Experts of a small language model: 199M parameters.
Below are experts of layer 3 (counted from 0) of a mixture-of-experts language model. Rows are named router (the router's row for the expert), gate (a neuron's input weights, with its number), up (a neuron's input weights, with its number) and show model dimensions 0-127. Each number is 128 + 24 x the weight over its row's rms, rounded and kept within 0 to 255. Numbers have three digits each.
Before each expert's rows: a language model's description of what the expert responds to. This comes from a sample of Wikipedia text that the model never trained on.

# expert 15
What it handles: Prepositions and subordinators starting a linking phrase, such as with, by, to, where, when, between, including, e.g. "As with", "influence of".
router:181134139136099117132123110136102132096149115130117120122117093144154104161129102081120092122075129126157128134125134155125132159137166119178154120109071154114145143165135093158127166133065086123119149114155156137154152133123164166118157166177119151102149117098147151146145162093074122125150128128113111097170117131138154106154131125124132130144133182171112159163101134132145107136095
gate4:118129133126130119166144121120123132130105128123112096171146124138118135127079163154139148089099079127106102146115144167111138118120126104142139148123137119122148181103121087128110154174150125156068136130145102143112115136123122134136082123092142109131138122173088160124181103134110139099118135132118153122153123161116150125099121167125106158134135138096110072173102116123106089119117
up4:142136111110161096143147144163163126157148185108083152133119114100135120119144132141150115144114169128085153123129127093103140094101100120132109112085135142108113116094159130135165100128148153160138083099129110081111152160137152123142167123098154096115150139109137116150128109131110089137119094172168110143102099136120165129107118168135144180121167145122131146143172135103120122161096

# expert 2
What it handles: Main verbs in biography prose after a subject or "to", especially life events such as was, died, married, served, joined, study, work.
router:140125130150114099122137104112108155126140131140136121173105151112133147150102099120127142129109141125150136099136145159118120122110133101141106114113103107140140112167130070146120124161126121125110143142144103138128148124114073141143145097101107121132152125097108126103123174059112148085149083141107151104144111084174146123165139141109125098108149113153143127132183110120140130082126
gate0:131146119125120116137146158129130146111143142059109135120109117126139129133120123152162148146114096123143116126163101161134097135126091148108142095135148105155107132145121128133117110102117142095136114182151112126111145125156138176118093122194083114090140108139139175143108141143106155073093164124130147134158110116152150104106079101123147133127104128128119143166169093149079122139097
up0:144152180140111129119128122157147140114116118112149128123070148113165127083098152135116149145151170114113102129086127125200162101136138106126082130141167166177177105116137146113116149134112129112151157123104124126146147140102101111177131138113138111147154136087102129145127089129184138126130080090116163173096102178115153121129122179128136107134148120088096109130128140084088117151100

# expert 14
What it handles: Line breaks after section headings, titles and sentence ends, plus sentence-final periods fused to words, e.g. city., him., ed., ==History==.
router:159168108153109081146142107113110138123125152140135106130132131086121142155129116125112114154154144104129115124114117108107126121116119129122158118146100082127146087172107121148171134125126130107103163142113095125130142130115091178131118111111097160144116153082130132125141171118102119140169142153159164101145111080155117108147130120116116083116125109114150147125109136098142107128135
gate4:090090110123128119174146125073107106097148086129118112132145136094113120109105135132104125160110117121137185150085119131112145099098126109147113143120146158143085161121126140197134130148138098164158103142159144145146112084121104125119100126124086160138157122140113144123166114146110119115154124137146132091142170125143113110128118140128114109128104118176106110134131167172094142120126
up4:119151110137092111154133163191147143129100101121137143075120088100129115142086114163160160133153170120137141115160118117150157110120130107164136136150120115118104139134140148125155122116104098114126126158107163146124128116144177087106113109134149113139128119129102149113143156130124100179135123153108112132106150108163167137128133154139123146141133086144107108129121128117114140080163

# expert 7
What it handles: Prepositions linking a noun or verb to a following noun phrase, chiefly of and in, also at, on, from, e.g. part of, peaked in.
router:159094112118116105142124119096135150102142119139095102144132122131087108152098111115145133154115128118063104145136115163140090120114121123145129131113092099088156123180137096146132174127116107165121184149137144140163154120112128117182174113126093152138184139091161096128130168125096141129164093117125133102130125121128140126171105118098119108101128128149133097144102112088150117118140
gate4:140135068129107115134120125111148129141111108104085090106132128161141132094107117130153136133114089123148180125120134153102132060108105088126098156108101131164167161122131142123126118128108184127150127100147136115117150106160173132144120096120157125111137127139119104122145139155137137120124119178156122099102154147137102173167130168166087113113099077140145146138129098122155108120107
up4:144150073163105121092127167146105150168142115098141119168157110200080172073105146173124149179145188089103092149114110135102161087122102115158120127129119122151154107122147102066140118120102127124158143115126143135140108125131153112140123114155118117146124127160142122136144136127102168151143091145148150094125145131138147138129120135103157153083147112103114122144126121139122096111118

# expert 6
What it handles: Middle and end pieces of European proper names, mostly Scandinavian, Dutch, Spanish or Italian, such as Norr-k-öping, Almel-o, Ver-ac-ruz, Angeles, borough.
router:127118168113087080083145158154102144126120164104099121139098151165175149119111099141133104157092126106098109106130110166119156131130125104125072125115116133132161106152109139168148111129157114176079151085144111166099141148109132189137117133135126140116148134121172121079186180082114121128101092175136157096135149069112170100109101079145084138124136135139150138173091096135157155151115
gate0:097149130134132150142152080107130084071124139146175165172117122151168166118108159170120097115146188159186148150139156110118107152111128149132123143099122147148117116133095104137129152136137148157111100189102170092073125148178143133148113152168118171160110172117072143086150134133125135131156130121136125098152179170156139144114102093149133118140146119146145144128083168118162121124082
up0:109153102085086173138157140114117108129122094127127133120099128106117158122123174144126165138141124147111155115104111090189143088119108134157108119136168128120124119155108141118116119105117149107144158111132125127115181134153132090148118131134136158119171131155109155124098079167150120098142158152161133161121153161162136069186109143109103107148129118131138118140133151106114084158124

# expert 11
What it handles: Short inner syllables in rare, technical or foreign words split into pieces, e.g. em-ot-ional, m-rid-angam, Am-al-iegade, seud, orph.
router:127158178118089121119101135127120124072134112140104107128119115109144175120140119125071139137143128110148110127137099079105109143129115107201096109104128128102105160115114143109122149123074092070098128143154132139127144166114105149129157149172128131121125185141124140151123102142086102089147087173146132124160132140097140098110109141105090117117146141137159104157142125111112136157093
gate0:115100148145141125142118121108085154097142141125113137099148110113135156123124135174096096140149104107143090126168098147139124119116123107120136129111165097134149143122077172161117123155146139163122128174098143099135127166098122127157131142186098143141098118092128119106140097086161164103137123145138175082109159103140134091151142133123101128136171102141156111130143094132102119135183
up0:126130141126132116156136171138101135158139142090109152146138133109097122128119158149132165176147105113134121121130091150152151112130123096141143133139200108108107135151084115122136102161144104103124144149135099195103145172109107123120159126132120150147156124097112103114084115156075114135111136150163124097140143161112130157101108159155133154135105162138144096153143089102107116149132

# expert 12
What it handles: Word pieces inside names and uncommon words, often after an initial capital letter, such as Monte-C-ar-lo, Cé-c-ile, E-int-racht, Bar, Cur, Port.
router:144153124084117070130155133129140136109157176114128114131077128144111124176128091123072125132145150104145124184130173142120143109103121068104098128121130133136129095124088108115177108107129142137109173141144105140102142098096146129129167153144094152093121126121142144125139093147143133092124110176151159116128141123090141100163119149120085122160163146149123120111144146146121111115090
gate0:130128131165148105154152144137111161092115117101096171103117181139146150143166132164090130133110170113158133151079112154114154126116105120094135129081162135134155128131143135159120143114105134108153140113166133097117132135121175087113158135113110142164104167118131156129126092155112131145153108084137125136113139159123163133094123103180134100095134129154154137185118144175112123175146
up0:111102108134112097143130126107104150107132126128144112150065133105143152126144128124139116089113148119139136121106072140163163117154158110140090114119156104121102160150103154182180138072139111156180089098163110145167131147135149136101150149141154106128165156137148152080126114115122168098132113115118154151128204142168109114156145142129125113110150167130109107098133107084152123166133

# expert 0
What it handles: Short inner syllable pieces of foreign proper names, often Japanese or Slavic, such as Yam-am-oto, Tuk-t-amysheva, Basum-at-ary, Bak, Kat.
router:152121132130133111122136152107158158152131119116099137117140106165146172138130087143108152147111096121134103106144113157128089110127139135186116090138102117089139122166118109102139133103119097138126124165130140142119149155082127142159118104109081141128154121131129087104141122084125120139132134144116165106143076121104104093129099092127110121110169124127151133142122116099116136143124
gate0:181151119114159112133141152104156152143200122084141131179132115119114174117091124103134099078124110142188134113124122125128147097124137141144130108097135120068094155093124143149125098134157151106132173135093158137100156139085124128127095167128081137125060133127110164152152156124114132122152110136135150129116135137138134112086130150111194173121132120122143133163103143130134138151113
up0:106117130130088136171116159127088131152075156143121123138103162107132146110134158118117161142135114164126145106113089128115116085136118123162138105153134140095117164097116094155167111151141093123128158134084146147145123075112098121117135170160117108124116138124118095119122137121103103108162140104103177120134110111121101133116119136108103156126107147116157118156094131097106088122131

# expert 3
What it handles: Past participles and main verbs or head nouns leading into a by/in/for phrase, e.g. passed in, written by, held, management.
router:148179136119115092137128125076151136084125120169128058136148120117112156118135085103117134163138120111117114145129102126108078134078142107156107127127104080130115141127147122139137193110119160119084158144121120137134163113128112128169165108134099144126136126077097111148126144112098132118119095125144152114158121112151129111178103134106129123126169080124133171081169152141135123142120
gate0:141169133140166117143140113108136155144129135155150124107123099097141122164140124143147124140188105123134118151105061117149107093145149131113127155150130128072152120138108134090100102105083140107124089143136147125143184143123171112144104121155125139114159093142147134126085122113170128117111145136160170091138148147131124116111136146102104112131143121077121123144086116131097138133143
up0:135129123141121142145133144138072152116122144125134156106114147111185159109096122107142123123111129122095115107186112124118112124176102141171094125155114151160150158150107116154127140156140137164163123124116121157171132119130134131121163148175120123138154123134089172118110137141090104089202087104115121122143159157115070120146149123157136148186103132121161120090120111107105104116109

# expert 13
What it handles: Conjunctions and linkers after a comma that start a new clause, e.g. and, as, but, while, however, although.
router:124147153096094098108123090071107121125164164157096097122104131152140107123114123117103106153122132118120099134131126157109148151105143099119137112148123156157175106110088103108116129099102138134100120106167130104147159165122118161138155135116124166128157123124095141114141144123108094143138110148132157134139109105167110078136115153072097124103166133160142151160168129132150129109137
gate0:112138108145122154197096156195116122148175163104113145124115119122128090143139144134096093171114118108148106136114161122098092119128139132131157139154147108125126130143082173112103125078102154134138147138145169153081106175156133132168075130151111126114147133164077122134134089124145139151154101138128157096141137105107105137111095133152137139102117110165131150099091123140120090169114
up0:112168115147144149118087086136101178145136118097115117118119152081106126120129182096131175147091073110153141112135100107148127145140133131183103086091153112133106128138123141130115129149094092065162142144139166148115135141117137117154122117136150085133121119121127118065116097117101105120111134125160195091128170157113146132117146165155158176155130144131152133144114137129103142128100

# expert 1
What it handles: Words in names of armies, parties, universities, countries and sports bodies, plus heading markers and punctuation after them, e.g. Navy, Senate, ===.
router:145125125101118093157147121116122126101175109099145109140116106106164111147149113125095134145125106114109138165146142124092103127087116104132089122137069144131110163136109117115166168095123138084111163143114112140140160109132120137157123088124095148134145143098125114133175185124123131083132086169139135082152154133161105117170126115089107090118144110169125130101123129148098136091109
gate0:139121143146118157143113150163115149129153100160123096123124156145122176094130153159117164124160074143118168127153097152115117150152137130114171145072135113145146155175161136117132109125098110102107150137180115139104177114188152158118121148133123127132121136167177106129153078147165164125125117158140136124122142124161104108178172117128115109112106104130112103117156108112148112125087
up0:154116123117137134141091144124077128130143119106137109143123149133154144128124146084132121154081126119136139122148106125162120097164144148125095081128128113144170144167137100103157114123112162097145123129129104163125129144114101149146116141145144074121157136130106140103099141157123121137211152116143120153125177153105139112109120116142180124094164156148164104080120153123105124111147

# expert 10
What it handles: Line-initial dashes, table pipes, bullets and field-label colons in infoboxes, tables and lists, e.g. Genus:, Species:, Authority:, Total:.
router:165151140094124121135133130120144165146136108143124108155131123167150136174142089127131137144076131133113089145084113158103124124128146109151141124167090082133146076159127141139162106160131095120098133122153123168130164147132109136171150080098091146120112167126104154135145154081123141108138163132112108128186110143174149099145123147113110130114141126118125146115125097134136167140112
gate0:131160120157129140110086114129137106089164163109161111167096172134131130158151150175134109156163116121151120164137114129093132142109132123147150125144131081112153152133150134096166093112131154151104154189151137118124159106145142152165153152130090144144174115151100151130123121115130173105124099093154127093120093145122105098110135068140117128142146172102124098115154148116122075134145
up0:147142145094097117134112105150140147128095153123145122135094123142121143113097144113095142125116113104157096151148120134162149141118145102110133147138112122105115188100121135097133155108138120112100164111143130178143164083121103102130159167134134148123113138112097154117103153153125145118117143154104156138173151140147106133117143122149135126132161119163140066106112144124147158140143

# expert 4
What it handles: Words completing common place names like States, York, Zealand, London, World, Europe, plus final syllables of foreign personal names, e.g. Tund-e.
router:159121116131129118125141180117106155083154095103104099165076118129136120153167125154121135131088095076096136186155124114145112117122122090143105150124114106122149139125131043121199116111136128128104177147119091174158143161091087172168145138126105168103128138081127118133179140128132121092110152132151156084135106116205112090132113130131130134151135091138110124132120093143125137107124
gate0:098104142140104103112117167134152138102077155138184116082107141141115149112130172134135121113170111098124098176100115122082115119101147136149139149139150132121139078133117150175100136149142121128122138184124153125128126145127118136151102125164121113117121152132127134143106142148115152131107169154127116160122121143175137121087071132139151106124102103130123131125164140128103134109125
up0:136158117133089124136117133134119138161096147123130112121111155132150152124124133147109171144148126134073145155119128097133155139167155144111139093168126098163122158132111137116142151123144136131114156122107132114119096145136124094144130153170172156112120114114156131132125104101109106095115158088151147121119134166106144108153168132136127154100164175125149137096079107096132105121132

# expert 5
What it handles: Pipe separators, year-range endings and age brackets in tables, lists and infobox fields, e.g. | after dates, –2001, (aged, ″N coordinates.
router:151138125137141091100125119113134115113130172107080100124156102134124146145163066142083075174150120104142140121148164127098131103098092099127096132146128100134110140155122120179192128129129141100107172152168154149149183111116099153167129106106081145141104155089113147111134151109121089109119127143124131069180117111179139125155109171101105084119127130147117118138142122131106131110120
gate4:133120118106155121154068191131097176124160114153163160103133163129146124120143162141133154097117123090151113150105059141085107134101105104125120129100148132137169130171131151128168137096153149176107156185131118111100099124081117125153133180100129131117122149140141084143141110095126100124112140111128197116110171120090125093137119142132153157133117124139121108122152102135156143131125
up4:155110075112146104131150139160135185162126144127118145157135116174141122112112144118116148139128134112116135106111134122119175127141115113136140097115112083145091113104107091117144160170121143117122130136108120112110119150156143148086089125108112131109149101118127121067069148117158104127115098111128103170131121190100113110151153089134109129126164105108112152178054093134164088136126

# expert 8
What it handles: Quantifiers, numerals and pronouns after "the", "of" or "one of the", such as many, several, same, largest, two, first, they.
router:193132120118082143100153156129110110139097115109137117163108178101140093156123102150082112138139151135126119158143143120145112136134137144125138126156105078107135142151143103150127116113130142117118130107150136128130150118125111171158135091101090154120114148081143138154152136080092161119125115165147132093133112120115119128165083148122100113140134139164160146081118123173140135126113
gate0:126132122128178094166084091139106149146153128134163104141112087127078159124174143102119111097152082145123091144145081115092132145096143112139135098134110165070138120136135131115124123124123160138123138126092123096114129187097139161131102140139100122153156106119147140171141098103141178106138101144124108119119118120176125140116143091157095143100108067147157121125147114091103133156086
up0:127110103148127137173115144155100142154093105112117079138104128095127168156142126135110113152122092102128143102115091150144120111126152130154124136167115137151153089098151140077147125112115125096142115113115107118152142107120141101156103115103158099161189127116123175095084114116106107124149123141137153118164139135142150144114098133141168155089106149124111109116141123119144136142149